Experts of a small language model: 24 experts in each of 6 layers, 302M tokens.
Below are experts of layer 8 (counted from 0) of a mixture-of-experts language model. Rows are named router (the router's row for the expert), up (a neuron's input weights, with its number) and show model dimensions 0-191. Each number is 50 + 15 x the weight over its row's rms, rounded and kept within 0 to 99.
Before each expert's rows: "gets" lists some tokens that make up at least twice as much of what it gets as of all text. This comes from a sample of Wikipedia text that the model never trained on. Tokens count by the router's weight.

# expert 1
gets: " in", " of", " to", " for", " on", " at"
router:41 49 49 44 39 58 67 54 72 48 45 30 44 98 67 27 53 45 68 52 53 38 45 27 81 36 64 32 74 44 51 49 64 64 45 46 75 34 43 30 42 89 36 53 34 58 39 58 68 39 73 41 48 38 27 38 61 46 60 60 47 27 63 52 58 34 58 55 55 51 54 53 44 49 77 50 58 48 64 57 77 50 41 57 37 53 40 70 75 72 38 44 31 75 45 45 61 46 61 32 60 29 35 44 30 69 48 79 27 36 67 44 60 27 35 68 31 30 55 49 26 43 53 58 62 48 65 60 60 52 44 60 48 37 45 30 56 50 35 64 44 44 65 60 60 54 74 43 42 83 40 75 05 43 56 46 62 47 20 26 17 40 69 50 63 79 44 40 22 67 53 57 55 61 82 41 48 49 55 44 66 69 62 64 50 36 62 31 25 49 58 61
up0:58 37 46 53 42 50 36 83 75 63 38 58 40 55 57 50 52 42 42 35 64 69 46 47 66 71 48 53 79 50 65 59 27 48 48 60 44 41 48 30 39 41 42 22 28 50 80 61 50 35 68 50 66 75 55 47 53 65 46 40 28 46 44 42 55 50 45 48 54 60 65 44 76 53 52 25 69 29 43 55 64 99 50 52 72 47 56 65 38 45 44 23 45 33 50 47 55 33 81 29 51 40 57 52 78 31 87 48 21 75 47 60 71 73 52 85 53 47 53 09 32 56 60 46 33 25 44 47 68 38 85 52 67 54 36 60 56 67 55 48 33 43 42 27 69 56 74 31 47 34 45 36 38 31 59 48 73 57 51 48 33 46 64 40 58 19 61 57 53 37 49 42 41 67 66 65 30 35 48 62 18 58 48 48 25 39 60 37 42 47 35 31
up1:83 31 50 61 51 25 26 56 46 48 35 58 52 70 39 38 49 48 64 52 62 34 53 61 33 28 97 33 71 54 39 48 66 47 23 51 36 63 48 39 54 50 12 53 43 51 47 80 46 49 55 46 55 58 47 83 66 62 15 85 57 21 61 86 59 29 44 63 59 55 34 18 49 18 50 56 50 37 50 63 37 56 58 33 40 84 30 34 45 43 59 27 56 41 44 52 70 57 57 41 45 53 28 68 44 37 58 39 58 61 56 57 59 49 25 65 34 59 44 38 76 44 57 57 61 40 51 70 43 61 44 43 50 49 44 70 46 60 55 42 22 38 42 34 43 49 47 68 51 65 54 40 46 39 62 25 59 46 30 52 43 33 48 53 26 58 52 73 45 70 18 39 60 67 34 51 84 57 25 44 22 70 77 63 59 53 45 62 41 53 42 30
up2:65 79 37 55 70 23 35 67 37 57 31 91 59 51 60 47 29 36 80 27 56 55 79 69 50 58 68 58 75 39 44 56 41 58 29 75 31 96 46 25 37 46 42 54 73 32 64 31 52 45 77 44 55 50 56 49 52 51 42 64 39 60 25 54 48 50 41 61 39 44 27 37 52 37 95 43 75 73 40 56 49 43 43 52 39 53 76 52 39 31 69 61 45 21 39 80 45 75 47 43 70 57 43 66 44 18 44 33 50 52 40 48 51 51 49 49 54 85 60 45 45 47 62 55 48 56 46 60 49 57 48 32 43 38 74 49 64 74 44 59 53 08 63 72 45 64 43 30 44 58 51 54 79 37 55 53 47 55 43 72 73 40 28 65 71 40 67 34 49 73 40 45 31 52 54 47 39 50 51 51 55 40 47 51 31 53 53 62 76 60 63 38
up3:36 68 85 43 68 64 59 48 55 56 59 21 19 58 81 45 44 58 38 49 57 00 65 55 59 54 79 32 60 38 58 58 47 60 60 36 49 56 63 28 56 47 59 50 72 25 21 52 47 39 22 70 22 58 57 37 29 52 38 59 54 80 53 24 65 43 54 55 45 53 46 54 69 53 35 61 37 38 66 41 40 62 56 45 48 57 59 58 60 34 57 48 63 38 50 39 63 45 41 30 70 54 56 44 42 58 51 61 71 58 53 46 40 53 83 35 30 60 57 56 71 49 19 52 67 46 31 66 47 43 35 21 37 55 47 43 85 71 62 55 33 21 22 27 44 47 41 68 54 53 50 25 17 64 34 58 58 40 41 61 36 49 46 40 52 40 37 51 49 59 54 63 37 57 67 53 99 30 45 65 29 50 58 66 77 39 43 46 55 28 42 49
up4:50 66 68 56 57 34 37 69 56 63 65 40 40 51 34 77 38 39 48 44 61 09 20 60 65 55 54 43 51 61 66 55 54 77 51 55 42 75 54 46 63 72 36 55 63 77 32 36 62 78 41 82 62 30 58 50 46 34 42 43 51 46 51 55 58 42 47 80 51 68 52 56 66 34 73 49 23 61 71 72 28 15 58 52 25 74 40 55 45 72 73 77 58 62 54 50 51 50 68 27 33 52 67 55 36 52 29 59 57 41 52 77 43 30 22 50 27 39 52 26 66 59 48 54 60 42 46 67 29 19 56 73 60 45 63 51 47 38 56 47 54 69 70 74 61 57 43 77 42 51 62 53 36 24 64 64 52 32 57 44 54 60 38 51 55 61 74 73 50 37 33 61 31 54 39 21 56 60 05 56 55 62 58 62 71 38 66 46 51 29 50 48
up5:29 61 76 69 36 06 49 30 54 60 46 65 60 63 66 38 62 37 41 41 25 34 42 40 43 58 49 56 24 26 46 50 48 54 22 55 41 54 15 43 37 68 78 48 40 58 81 41 45 45 34 65 60 41 40 48 59 45 47 53 62 52 53 51 32 71 48 73 71 45 42 68 29 37 40 21 74 47 41 46 49 33 37 79 30 45 79 28 34 54 67 44 59 66 55 87 41 70 55 54 59 69 64 84 60 81 52 35 77 41 41 54 34 65 63 43 44 64 50 41 75 58 50 23 62 33 35 65 34 40 59 57 67 66 52 43 46 85 27 61 46 52 39 37 52 42 54 32 46 40 52 57 54 73 53 45 48 47 51 63 57 72 43 61 59 68 44 72 35 41 52 64 56 65 47 37 37 80 34 33 54 48 30 53 53 43 57 31 85 23 50 49
up6:62 32 57 77 39 48 45 56 45 69 62 61 73 35 67 53 43 55 54 63 32 31 77 59 41 34 57 58 41 50 68 51 53 55 71 45 60 40 51 29 23 67 50 37 45 55 59 46 24 51 40 62 66 75 31 46 50 31 36 29 38 48 23 51 60 75 49 26 52 55 46 51 46 41 40 42 49 40 78 43 32 51 32 47 63 55 42 39 18 11 33 63 66 60 36 43 67 39 37 47 35 63 40 59 32 36 70 62 52 51 59 57 37 46 42 53 47 57 42 62 40 68 32 34 44 72 55 54 53 52 15 60 33 50 53 89 42 42 50 62 49 70 50 29 44 35 53 66 29 52 92 30 46 61 36 46 33 63 43 50 88 66 47 65 64 48 35 66 75 69 59 32 54 17 43 29 63 61 60 33 53 71 52 60 34 34 51 61 64 00 23 51
up7:85 54 20 46 51 39 59 47 34 38 49 79 56 68 50 64 52 58 70 55 60 38 26 41 42 28 36 50 45 68 67 52 52 44 10 44 30 49 65 46 34 61 41 43 28 40 52 67 59 58 67 19 58 53 42 47 44 58 50 32 66 39 44 43 10 56 52 62 36 61 73 67 70 42 62 40 65 36 42 53 64 68 48 40 85 57 44 42 53 53 31 25 42 47 50 39 45 36 58 30 25 39 45 35 52 70 48 77 35 40 54 54 33 48 41 54 45 06 36 81 21 65 52 44 56 49 50 58 42 44 44 67 68 30 47 37 49 54 45 39 41 40 48 47 78 43 60 64 43 59 67 66 24 35 57 57 14 48 69 70 45 45 75 42 68 63 63 53 26 59 68 65 90 18 57 24 49 30 51 44 33 69 58 46 49 37 47 44 56 20 39 53
up8:27 57 34 65 41 59 51 30 37 45 48 59 42 26 30 37 61 61 62 39 21 55 73 50 67 39 58 71 57 47 39 57 45 36 67 52 48 45 73 51 46 67 49 68 20 27 57 26 45 51 54 67 39 48 65 31 14 33 32 66 54 32 54 52 56 50 39 37 40 95 78 60 37 32 62 38 48 34 56 49 27 44 34 52 48 58 57 57 56 18 60 24 39 50 32 51 79 54 50 52 75 00 37 31 60 93 23 62 55 56 51 56 63 63 73 45 35 48 27 69 38 53 54 50 67 73 45 44 79 60 40 76 47 42 47 51 42 60 58 56 56 32 35 52 47 38 32 65 49 52 25 49 59 49 20 41 24 46 37 39 53 43 47 56 69 68 41 60 40 50 34 63 67 22 58 60 40 42 63 40 48 33 55 56 60 17 55 57 61 39 38 63
up9:36 61 54 64 44 66 50 45 70 56 17 33 17 59 44 45 34 58 68 38 63 47 43 63 58 46 39 44 61 65 52 56 38 52 46 70 65 46 32 88 37 41 54 59 76 47 53 43 46 67 29 46 22 29 32 72 28 59 57 28 68 47 47 22 46 31 49 62 48 37 46 60 80 13 35 18 68 23 30 66 40 59 27 56 58 47 45 45 58 44 61 56 42 37 52 59 42 44 48 55 49 34 42 51 38 84 56 55 56 40 24 51 41 59 71 44 42 47 93 34 59 59 53 36 51 57 34 37 54 55 36 48 57 37 46 34 53 70 56 44 61 29 56 42 81 64 52 38 25 42 63 35 35 62 61 64 78 62 60 67 57 22 36 71 14 49 79 47 91 59 58 61 61 39 54 34 76 27 43 48 43 59 47 45 67 63 52 61 52 27 66 45
up10:59 59 22 46 65 33 35 29 55 66 65 40 59 43 32 43 30 56 35 43 65 58 70 46 48 48 77 36 33 55 69 47 61 32 41 66 37 47 57 54 63 61 81 60 50 65 57 74 51 49 40 51 50 54 56 38 42 77 69 56 49 65 45 27 64 39 55 08 50 76 79 46 82 64 60 73 62 70 63 60 17 65 20 47 55 44 51 44 10 31 28 47 59 50 52 59 54 49 54 48 24 62 65 71 50 48 27 42 33 82 66 59 41 62 60 66 66 56 45 35 72 66 64 48 71 64 44 54 41 67 38 42 37 56 69 55 27 48 60 55 61 57 50 34 65 68 79 47 54 21 22 46 38 46 69 38 71 38 58 65 55 50 38 39 63 69 68 33 59 26 51 66 78 54 36 64 47 44 59 62 51 55 63 47 29 44 47 55 89 73 58 52
up11:54 33 67 51 83 46 68 38 55 57 36 68 31 51 56 48 45 57 56 65 57 42 56 37 40 27 73 70 48 41 70 51 40 61 42 33 32 26 54 55 40 46 73 44 85 36 35 60 67 59 56 37 24 43 43 50 58 21 39 32 79 57 52 52 53 45 56 35 86 74 53 62 65 50 60 61 26 43 52 61 48 45 37 41 48 30 29 44 66 69 44 27 56 54 44 58 38 41 75 45 46 37 42 53 31 71 41 51 57 59 54 22 55 50 38 39 77 53 56 36 46 44 41 50 59 48 51 52 48 52 38 54 31 52 43 48 88 68 72 63 59 48 79 04 73 31 59 60 64 57 36 65 36 56 52 47 47 59 45 59 70 72 60 40 64 57 06 64 58 56 18 72 47 67 53 31 82 71 45 57 57 49 31 64 92 44 38 59 54 34 43 78
up12:76 66 27 33 29 35 51 25 41 53 21 58 47 68 38 31 43 42 96 51 23 39 48 43 53 45 80 38 79 26 28 52 68 55 42 46 68 60 64 47 60 38 56 72 58 53 42 53 57 65 64 47 31 43 51 46 43 37 47 53 44 57 56 76 30 35 45 54 68 64 69 48 41 39 61 65 44 41 67 46 30 79 45 35 22 53 35 39 43 66 49 32 51 67 57 40 52 46 61 30 43 33 40 35 52 65 42 54 82 54 19 33 48 48 41 50 32 50 47 74 40 51 59 49 72 51 49 48 52 49 50 39 74 77 37 39 45 83 43 69 39 34 72 41 30 42 51 61 70 40 33 28 35 79 54 48 38 53 64 44 34 63 30 34 63 53 39 47 49 52 27 56 60 75 48 20 74 38 28 69 63 97 41 51 64 59 35 47 68 53 33 72
up13:65 37 25 50 36 23 38 56 56 44 47 40 45 19 50 72 00 44 78 43 34 67 58 33 56 69 52 51 25 49 53 52 40 42 40 47 50 57 47 35 51 45 80 39 40 58 72 60 53 42 76 45 29 36 37 47 56 60 59 49 45 55 46 30 38 56 41 54 58 40 63 43 77 55 59 46 76 47 61 44 63 72 60 60 70 46 54 62 51 49 53 04 52 57 47 47 58 53 59 38 46 62 59 36 64 56 39 47 42 48 55 08 25 64 52 89 67 52 61 32 51 44 30 47 18 28 54 62 16 64 65 61 54 46 38 51 56 59 39 60 47 49 53 26 75 44 66 46 43 62 17 71 55 75 55 57 64 52 43 63 47 76 41 58 33 10 60 68 80 55 37 66 84 52 64 57 60 38 44 84 44 59 52 58 59 64 39 30 39 66 36 52
up14:47 28 59 36 51 30 41 39 39 54 40 49 46 25 71 47 42 61 45 84 39 32 77 49 45 32 59 54 42 45 61 50 34 87 58 30 46 47 36 53 44 62 57 47 48 63 71 66 40 36 41 35 50 51 31 39 72 38 72 59 53 66 66 45 59 56 46 73 42 97 51 51 65 62 72 52 73 43 58 53 57 48 54 57 69 39 50 52 25 32 60 40 40 60 43 54 45 52 54 57 77 47 67 34 51 58 47 37 68 39 48 33 67 66 51 35 47 22 48 53 62 67 34 21 57 53 56 75 34 25 34 55 50 40 39 60 52 57 55 73 73 33 70 46 84 29 62 45 46 66 49 51 42 88 30 40 77 30 20 36 66 26 36 31 71 50 18 41 51 55 54 32 85 39 23 66 48 40 49 64 74 79 52 57 77 57 75 44 52 48 60 53
up15:58 31 53 31 34 50 47 32 59 57 60 49 45 69 40 46 73 26 65 44 57 13 46 25 56 39 35 37 43 42 88 57 54 52 38 54 49 65 45 51 68 66 42 39 47 50 27 57 44 77 68 56 52 43 33 67 62 63 48 43 43 57 83 47 58 33 53 54 50 75 47 73 41 80 78 52 49 43 83 63 26 49 29 73 34 56 33 51 54 45 41 46 44 60 47 71 61 74 60 39 55 43 47 68 46 61 49 94 37 44 38 59 42 30 17 72 28 43 40 63 17 37 69 46 45 46 50 35 55 56 58 59 67 22 39 44 57 54 16 55 34 43 44 55 58 31 56 41 51 71 62 75 45 45 56 39 62 38 44 57 47 51 64 73 73 76 15 34 35 32 65 31 51 37 62 51 52 70 17 57 66 60 78 31 39 69 42 56 55 50 54 74
up16:77 44 70 22 20 40 73 40 64 47 43 46 57 40 80 51 19 54 83 63 45 62 75 26 59 39 56 62 39 48 39 46 52 57 61 56 56 74 63 18 48 43 51 57 62 57 25 29 49 47 46 46 36 32 31 52 54 36 52 65 44 54 53 19 62 49 46 20 63 50 60 63 71 23 40 56 52 42 53 51 44 81 36 55 53 47 70 58 65 52 25 23 58 71 45 46 52 73 49 40 47 63 57 65 33 38 49 40 30 52 76 34 28 50 54 27 46 65 59 52 55 43 22 48 30 76 54 54 34 51 22 72 18 42 45 52 72 51 67 63 47 53 74 34 58 00 62 69 51 27 61 46 42 68 45 47 53 30 43 44 52 53 64 44 61 66 48 55 80 34 37 56 55 40 65 48 67 64 73 62 29 50 54 56 58 33 56 40 55 40 36 39
up17:71 60 54 71 47 50 41 17 49 49 20 99 73 54 45 36 67 56 51 35 41 58 64 62 61 48 48 73 51 76 59 46 39 52 32 36 45 54 37 41 79 44 34 51 57 61 52 55 50 57 56 37 41 43 53 58 57 24 29 44 75 58 50 33 58 51 51 65 29 34 42 81 66 56 49 20 64 23 36 66 58 20 37 42 53 43 82 50 47 37 62 61 70 61 31 72 50 76 43 48 82 55 68 70 43 40 47 35 50 48 68 56 50 21 72 49 46 47 66 32 39 68 33 24 50 34 58 60 44 48 23 55 26 54 60 46 59 80 47 80 72 31 51 48 78 57 45 32 41 69 63 65 37 36 50 63 58 37 39 84 54 56 33 54 59 41 52 47 41 49 55 59 31 54 70 30 58 59 54 46 57 59 40 31 63 56 46 55 56 53 82 75
up18:51 55 58 45 52 57 52 52 36 58 26 34 49 48 49 61 66 56 53 60 48 51 26 76 37 54 63 55 42 41 32 48 41 33 39 18 45 61 50 65 58 35 26 66 50 41 40 29 44 46 41 47 39 54 58 25 68 40 27 33 48 51 37 29 63 38 31 63 62 76 39 43 37 59 63 31 51 34 55 42 46 33 41 51 58 54 58 63 21 68 43 66 63 62 36 68 48 19 65 43 67 44 60 60 47 17 42 31 47 62 57 47 46 17 21 45 56 61 53 32 61 71 50 37 61 34 56 26 17 44 50 37 03 46 86 43 71 48 53 31 51 18 49 51 64 65 79 32 54 42 55 43 76 37 55 77 45 36 33 87 51 54 41 45 72 29 77 54 54 69 56 38 35 40 66 65 60 61 31 52 38 44 44 53 23 37 29 27 39 41 76 69
up19:80 60 45 39 75 45 06 49 53 59 44 77 58 41 69 70 45 70 78 28 63 52 36 60 43 74 33 59 50 53 27 41 61 52 56 47 31 82 68 42 66 14 50 49 67 49 39 36 45 52 65 57 53 57 87 57 31 40 52 58 59 43 45 51 57 67 36 56 50 74 36 47 62 40 23 52 55 46 50 36 20 67 62 67 53 53 45 26 07 41 55 50 54 18 37 67 38 59 50 64 43 48 38 72 30 66 48 46 39 34 36 65 48 55 53 42 56 84 34 42 33 81 33 49 46 43 48 35 51 59 47 42 58 59 46 64 70 40 58 52 70 33 41 49 68 16 45 83 42 43 33 30 34 48 38 08 53 52 59 45 58 37 45 38 42 20 54 24 62 26 55 57 60 67 53 59 54 56 76 39 40 42 35 49 55 39 63 67 69 60 39 52
up20:46 61 51 43 45 42 60 63 72 58 29 71 62 27 36 35 52 57 67 39 66 37 14 44 56 83 30 46 64 43 59 47 07 48 72 52 32 37 47 42 54 61 41 44 49 62 52 64 55 39 70 68 41 20 28 74 42 50 50 30 99 48 61 63 62 26 54 36 55 49 56 48 66 27 56 66 21 75 64 56 40 43 54 81 32 58 41 48 56 55 65 25 37 59 49 35 39 52 55 41 51 37 46 45 60 50 33 54 64 39 63 31 21 44 59 66 48 65 53 40 52 20 53 60 65 21 58 50 41 38 36 56 49 48 60 54 82 60 44 50 60 45 66 72 67 63 46 44 59 40 42 59 61 61 62 56 62 26 46 61 62 77 68 39 15 49 33 64 62 52 11 64 34 50 47 19 71 70 56 64 54 42 42 59 62 37 53 63 40 60 63 61
up21:38 55 47 62 55 19 44 70 36 45 49 43 38 53 85 32 12 46 55 33 45 46 41 36 39 67 34 71 47 51 26 47 45 35 39 46 33 59 49 61 20 56 31 41 29 55 80 53 62 40 60 36 59 30 23 49 49 62 34 38 51 33 42 62 16 38 49 40 39 52 65 67 61 47 37 50 67 63 26 36 81 39 52 66 44 57 74 65 59 57 63 30 70 34 52 65 54 51 60 50 30 36 38 62 61 33 34 57 24 64 50 38 35 63 55 61 71 45 26 49 54 77 65 57 33 55 40 60 49 40 74 76 41 52 57 71 61 70 58 53 17 48 30 39 31 73 66 58 22 41 49 36 45 29 48 43 41 40 49 15 72 63 60 46 50 33 72 33 54 72 59 41 69 55 55 39 81 53 61 45 56 56 33 50 53 44 72 30 50 55 08 28
up22:21 63 68 50 47 55 55 72 63 44 57 70 42 42 46 28 68 68 79 64 65 37 58 30 35 62 62 62 44 21 71 50 35 59 79 40 58 54 45 46 49 58 41 36 44 63 65 40 34 23 66 45 68 63 35 53 45 54 57 62 41 58 42 76 57 52 36 72 44 51 42 39 54 72 28 36 66 39 51 60 69 15 28 71 52 55 55 49 49 47 48 81 40 64 42 24 43 57 70 44 30 65 68 53 42 22 58 37 34 75 37 76 43 60 37 42 44 56 57 36 62 32 36 45 36 43 45 61 39 51 43 56 21 36 64 54 48 75 51 23 64 53 45 68 28 60 51 42 55 77 57 55 86 30 18 58 61 21 34 63 52 74 29 50 79 51 44 31 40 66 43 75 26 57 56 41 71 47 60 27 40 42 64 70 13 36 48 38 48 44 61 66
up23:50 39 30 49 41 29 39 35 66 41 51 69 66 46 55 46 56 49 80 53 24 58 22 43 39 41 39 39 55 29 35 50 46 53 45 30 57 34 34 27 33 72 44 74 64 61 50 66 43 45 56 61 21 62 46 67 59 77 59 28 55 54 82 61 46 70 63 44 81 61 82 61 31 45 40 73 35 43 59 59 41 65 40 50 72 42 14 40 37 50 22 40 64 63 58 40 56 50 60 53 32 19 39 46 41 65 83 58 45 53 26 53 42 31 34 37 36 56 51 65 42 69 63 46 48 52 58 40 27 56 54 56 56 34 56 59 46 61 55 61 42 47 37 55 52 25 62 68 59 28 51 75 59 26 26 52 27 30 29 29 67 34 72 59 15 83 43 61 37 47 61 20 60 44 52 40 47 41 51 24 88 43 24 52 54 55 33 55 62 50 33 49
up24:53 71 41 55 64 23 44 55 73 44 38 45 55 32 35 28 59 58 58 67 44 07 37 43 53 31 37 42 60 32 58 52 27 49 20 26 61 51 23 54 53 39 45 52 62 47 61 66 35 41 69 32 65 67 62 70 50 70 53 44 36 23 54 52 38 57 44 49 46 51 65 58 19 80 53 44 36 68 84 58 56 70 45 38 69 67 38 49 53 43 27 64 61 61 41 61 58 62 60 56 72 39 44 31 46 52 71 53 52 52 05 62 48 59 38 47 52 45 52 65 40 55 44 48 57 80 43 44 66 00 46 87 67 56 51 57 45 76 53 51 54 36 54 32 32 54 50 65 34 38 45 80 45 50 25 70 50 38 31 51 79 44 52 39 63 72 61 41 37 53 71 79 49 61 37 60 49 19 32 47 52 44 66 54 51 31 56 72 70 45 65 71
up25:56 21 33 76 33 41 31 73 50 34 56 60 54 49 51 55 58 24 67 76 33 37 55 44 47 22 63 66 36 30 25 49 54 47 51 32 22 47 37 38 37 47 49 59 50 55 68 51 49 31 63 53 50 51 67 49 43 37 75 34 59 66 35 63 50 62 58 51 94 42 53 47 58 65 63 26 46 70 41 62 62 60 61 49 78 46 36 74 45 71 46 61 47 48 43 91 56 34 49 47 67 60 44 36 60 34 61 27 38 50 38 62 45 51 36 15 57 19 40 38 35 64 47 47 43 59 46 50 47 57 38 46 18 21 55 73 60 57 44 44 67 35 45 44 32 55 48 27 38 62 86 54 68 26 27 39 63 47 48 64 19 43 51 41 67 44 56 60 64 58 57 70 53 16 70 21 42 55 59 61 52 51 59 52 20 32 29 51 32 13 55 63
up26:39 64 63 40 33 55 71 46 54 52 36 72 69 43 62 68 63 70 56 29 56 63 43 11 49 36 62 54 43 39 37 52 46 52 59 43 85 56 43 65 64 54 56 63 15 61 62 57 46 62 56 28 51 28 52 72 44 53 51 33 66 55 45 60 22 50 40 63 51 41 41 33 56 62 53 34 70 36 48 58 45 38 13 48 33 72 46 38 34 69 23 44 53 47 45 57 48 62 66 53 38 66 48 54 73 56 32 79 81 22 62 45 44 48 42 58 20 39 65 49 63 33 49 39 62 61 52 46 72 49 66 60 63 46 72 35 37 52 36 66 54 12 37 40 67 72 29 31 49 43 42 34 61 54 40 49 75 47 91 80 68 80 01 57 57 44 47 67 54 16 43 73 43 55 49 47 58 54 63 39 27 43 66 56 41 55 44 55 57 36 71 45
up27:61 44 32 71 57 33 57 77 47 57 16 40 39 58 61 41 40 63 69 48 61 41 59 68 48 34 49 49 75 51 57 59 45 36 47 27 37 53 65 37 35 76 38 52 62 51 47 63 44 49 62 41 60 43 40 62 54 99 38 54 28 47 46 58 23 32 33 12 36 43 55 53 56 66 66 24 66 55 70 40 69 45 61 39 56 62 34 39 57 43 51 44 51 55 45 55 56 47 60 99 58 34 59 52 47 27 41 37 38 78 48 25 50 69 54 71 60 43 55 77 19 60 53 46 32 55 49 54 55 51 36 61 47 59 53 81 49 89 44 77 53 37 42 49 31 56 57 48 35 44 39 65 85 66 42 49 43 30 41 36 75 53 50 50 59 63 66 34 45 62 66 81 41 70 54 46 74 47 80 40 68 55 52 63 39 65 66 56 66 66 64 48
up28:64 37 41 88 43 56 26 58 57 76 45 51 22 64 76 37 51 18 60 33 38 73 38 46 48 37 47 71 81 44 51 53 69 28 54 57 62 25 77 53 52 58 69 55 10 54 74 31 47 76 61 49 64 16 41 53 51 52 17 28 69 20 20 64 62 68 44 44 69 44 37 57 41 50 79 34 86 56 30 39 62 50 54 70 56 45 51 55 61 41 45 45 35 40 44 44 44 37 65 49 52 48 30 56 43 48 50 42 43 57 46 44 46 75 79 44 60 67 83 21 54 52 54 45 44 41 34 40 59 57 47 48 54 58 59 34 41 43 57 74 67 44 69 51 54 58 55 24 31 39 40 50 46 58 30 67 51 65 65 51 52 52 40 55 58 55 43 42 80 57 53 45 25 38 59 70 75 20 66 54 51 53 57 42 36 50 38 25 80 61 66 39
up29:57 49 55 63 29 70 52 50 73 53 48 63 41 29 55 48 43 38 70 70 27 42 83 43 40 73 53 71 57 57 35 55 40 63 00 49 50 56 57 54 43 66 64 09 58 38 68 83 50 17 64 58 31 61 45 60 45 44 52 60 56 58 57 50 51 61 47 57 57 67 44 32 55 47 49 47 78 37 36 63 65 53 57 54 42 52 43 17 54 48 32 11 52 43 48 42 54 64 74 40 50 66 65 56 45 53 91 33 51 60 12 48 56 46 71 47 24 54 48 65 37 66 50 49 56 54 43 55 71 48 55 15 66 33 38 54 41 82 72 38 34 37 35 28 46 28 51 42 46 52 54 55 31 48 58 37 62 49 57 67 35 50 67 59 68 64 62 55 64 66 46 50 77 46 66 44 82 28 37 61 13 36 78 53 35 58 56 38 61 38 31 44
up30:33 61 38 73 28 35 27 65 44 48 40 55 39 44 46 59 40 34 65 49 30 52 54 46 40 44 58 60 78 32 42 88 62 54 41 47 61 72 60 40 31 58 40 40 50 59 52 56 42 59 65 51 54 60 48 59 21 61 60 49 84 60 30 58 34 56 16 60 65 70 74 75 64 63 60 54 77 39 56 44 66 48 17 48 54 67 45 50 58 42 47 43 67 40 32 50 74 45 46 60 51 37 41 63 50 43 33 47 76 67 33 58 81 50 51 59 57 39 63 25 60 81 51 31 53 63 18 67 46 20 33 51 38 63 88 81 53 57 45 77 50 30 68 36 67 34 57 43 53 39 47 40 45 53 24 42 26 23 51 59 48 64 48 61 45 59 37 84 44 54 59 34 81 80 67 47 68 62 24 46 69 51 32 62 76 48 63 48 64 39 53 47
up31:68 43 42 59 53 64 48 45 55 35 69 73 46 53 43 52 61 13 27 68 26 23 40 62 47 38 57 57 42 33 50 60 71 48 53 36 52 35 70 14 37 58 58 46 49 62 67 57 33 67 67 43 35 69 32 54 57 80 80 69 58 87 28 55 61 32 35 47 74 37 40 37 28 43 52 19 76 56 62 60 45 89 65 44 79 46 54 55 38 63 53 44 30 69 40 35 63 44 58 48 46 57 49 50 58 70 79 82 68 33 77 42 28 53 48 60 24 47 63 49 39 45 35 41 47 51 38 44 67 44 36 39 44 20 45 42 58 32 39 42 28 53 49 54 55 61 40 42 58 59 47 70 57 37 52 38 66 50 25 29 40 48 50 54 65 18 52 49 55 48 69 45 76 42 58 70 40 49 39 60 34 57 67 78 55 25 39 25 46 48 81 67
up32:44 34 48 29 69 40 69 47 66 72 33 64 65 29 26 57 59 58 37 39 50 49 43 72 55 32 43 45 98 66 54 46 58 37 27 41 58 45 47 57 52 77 51 58 49 42 53 96 50 50 47 52 53 25 57 55 61 40 55 64 48 84 21 31 55 40 42 37 44 61 66 31 43 63 49 46 71 31 55 42 31 45 45 30 56 43 54 59 48 41 49 19 51 65 41 76 52 45 84 59 29 27 47 41 60 21 44 57 33 44 57 16 48 33 44 75 54 36 55 69 31 56 42 37 48 51 42 38 83 65 48 48 61 13 46 82 55 48 71 74 66 59 34 43 59 49 66 60 28 43 56 64 40 70 40 27 60 39 62 22 63 74 58 41 52 51 42 51 59 62 55 45 72 62 17 68 63 60 63 48 81 65 60 57 70 61 51 61 55 40 32 53
up33:53 19 68 59 22 61 16 74 51 60 28 60 49 46 60 42 67 36 46 52 50 65 28 46 49 35 56 45 43 64 55 53 65 71 40 46 27 46 32 40 62 67 65 46 22 82 67 41 53 58 58 34 65 75 44 40 65 39 39 54 58 32 45 68 51 60 31 31 44 57 61 53 38 54 88 48 66 63 37 34 51 44 44 58 67 44 59 56 50 51 46 52 52 73 41 28 39 57 71 60 62 69 59 36 73 49 62 36 44 33 57 50 42 78 52 58 45 66 71 30 53 47 63 35 50 46 52 37 34 41 42 73 50 66 60 49 58 42 54 63 48 15 50 48 69 55 55 61 30 75 54 32 56 73 26 64 16 65 84 68 74 52 83 44 63 71 47 44 48 49 46 57 43 27 57 87 15 58 77 40 58 38 28 42 57 26 40 39 52 25 66 20
up34:33 75 43 40 41 46 63 78 61 64 45 49 43 37 50 37 27 47 53 51 61 43 12 31 71 62 29 47 45 46 46 53 31 52 50 58 35 37 69 03 51 29 29 42 15 32 55 62 55 42 56 57 28 58 20 29 33 48 65 47 82 35 45 64 42 56 58 61 59 62 74 59 59 50 56 46 47 59 66 36 68 80 56 81 43 43 41 37 46 18 51 28 25 42 49 32 49 44 63 40 43 04 60 54 42 53 28 65 67 60 61 63 48 65 45 72 31 69 55 54 68 41 60 52 60 30 43 49 69 47 14 52 53 30 41 48 53 52 52 43 58 48 50 26 60 53 38 27 68 46 45 52 52 17 40 30 64 52 53 36 18 75 40 58 54 43 50 51 37 59 35 67 32 28 72 29 67 56 52 48 53 41 58 58 39 39 38 44 52 78 56 19
up35:59 58 29 24 47 56 41 48 31 49 43 47 42 46 63 81 69 31 41 54 31 73 61 52 23 53 53 46 56 22 33 36 35 52 53 27 26 74 67 61 50 14 46 66 64 49 41 67 53 67 52 31 77 56 47 63 41 46 47 40 64 43 65 73 37 63 41 35 49 56 47 52 51 54 35 57 58 60 48 15 14 58 47 66 37 51 43 44 23 47 52 51 48 29 53 48 44 10 63 50 29 38 57 86 25 63 49 74 63 40 49 60 33 53 32 48 73 58 39 61 51 45 41 61 34 69 43 35 60 42 47 57 56 44 62 57 44 34 54 25 55 49 21 56 59 46 77 73 68 32 42 17 56 32 62 17 79 59 66 36 54 50 25 54 55 22 30 44 71 50 46 62 67 54 46 75 82 44 43 35 56 45 57 55 35 47 65 78 77 57 55 46
up36:53 64 55 38 44 53 58 66 65 51 51 38 30 80 70 78 45 68 73 75 49 50 65 30 52 58 56 64 44 51 49 51 41 72 26 59 41 47 72 36 45 27 53 64 24 39 54 45 56 25 65 42 50 69 32 51 65 48 47 50 81 57 11 48 50 81 41 23 40 84 62 33 30 58 52 55 59 43 44 74 43 16 58 57 62 44 72 56 24 50 27 85 42 49 44 12 64 66 70 20 50 69 43 62 49 54 44 31 73 58 45 58 52 55 41 42 68 48 70 38 48 42 47 59 29 66 42 56 67 45 45 38 52 57 53 38 84 56 48 40 48 61 38 66 53 56 62 55 69 58 53 48 33 35 76 57 49 41 54 88 41 55 53 61 67 49 45 44 84 24 43 69 42 60 73 57 51 65 84 54 57 54 66 75 45 54 37 39 58 25 60 43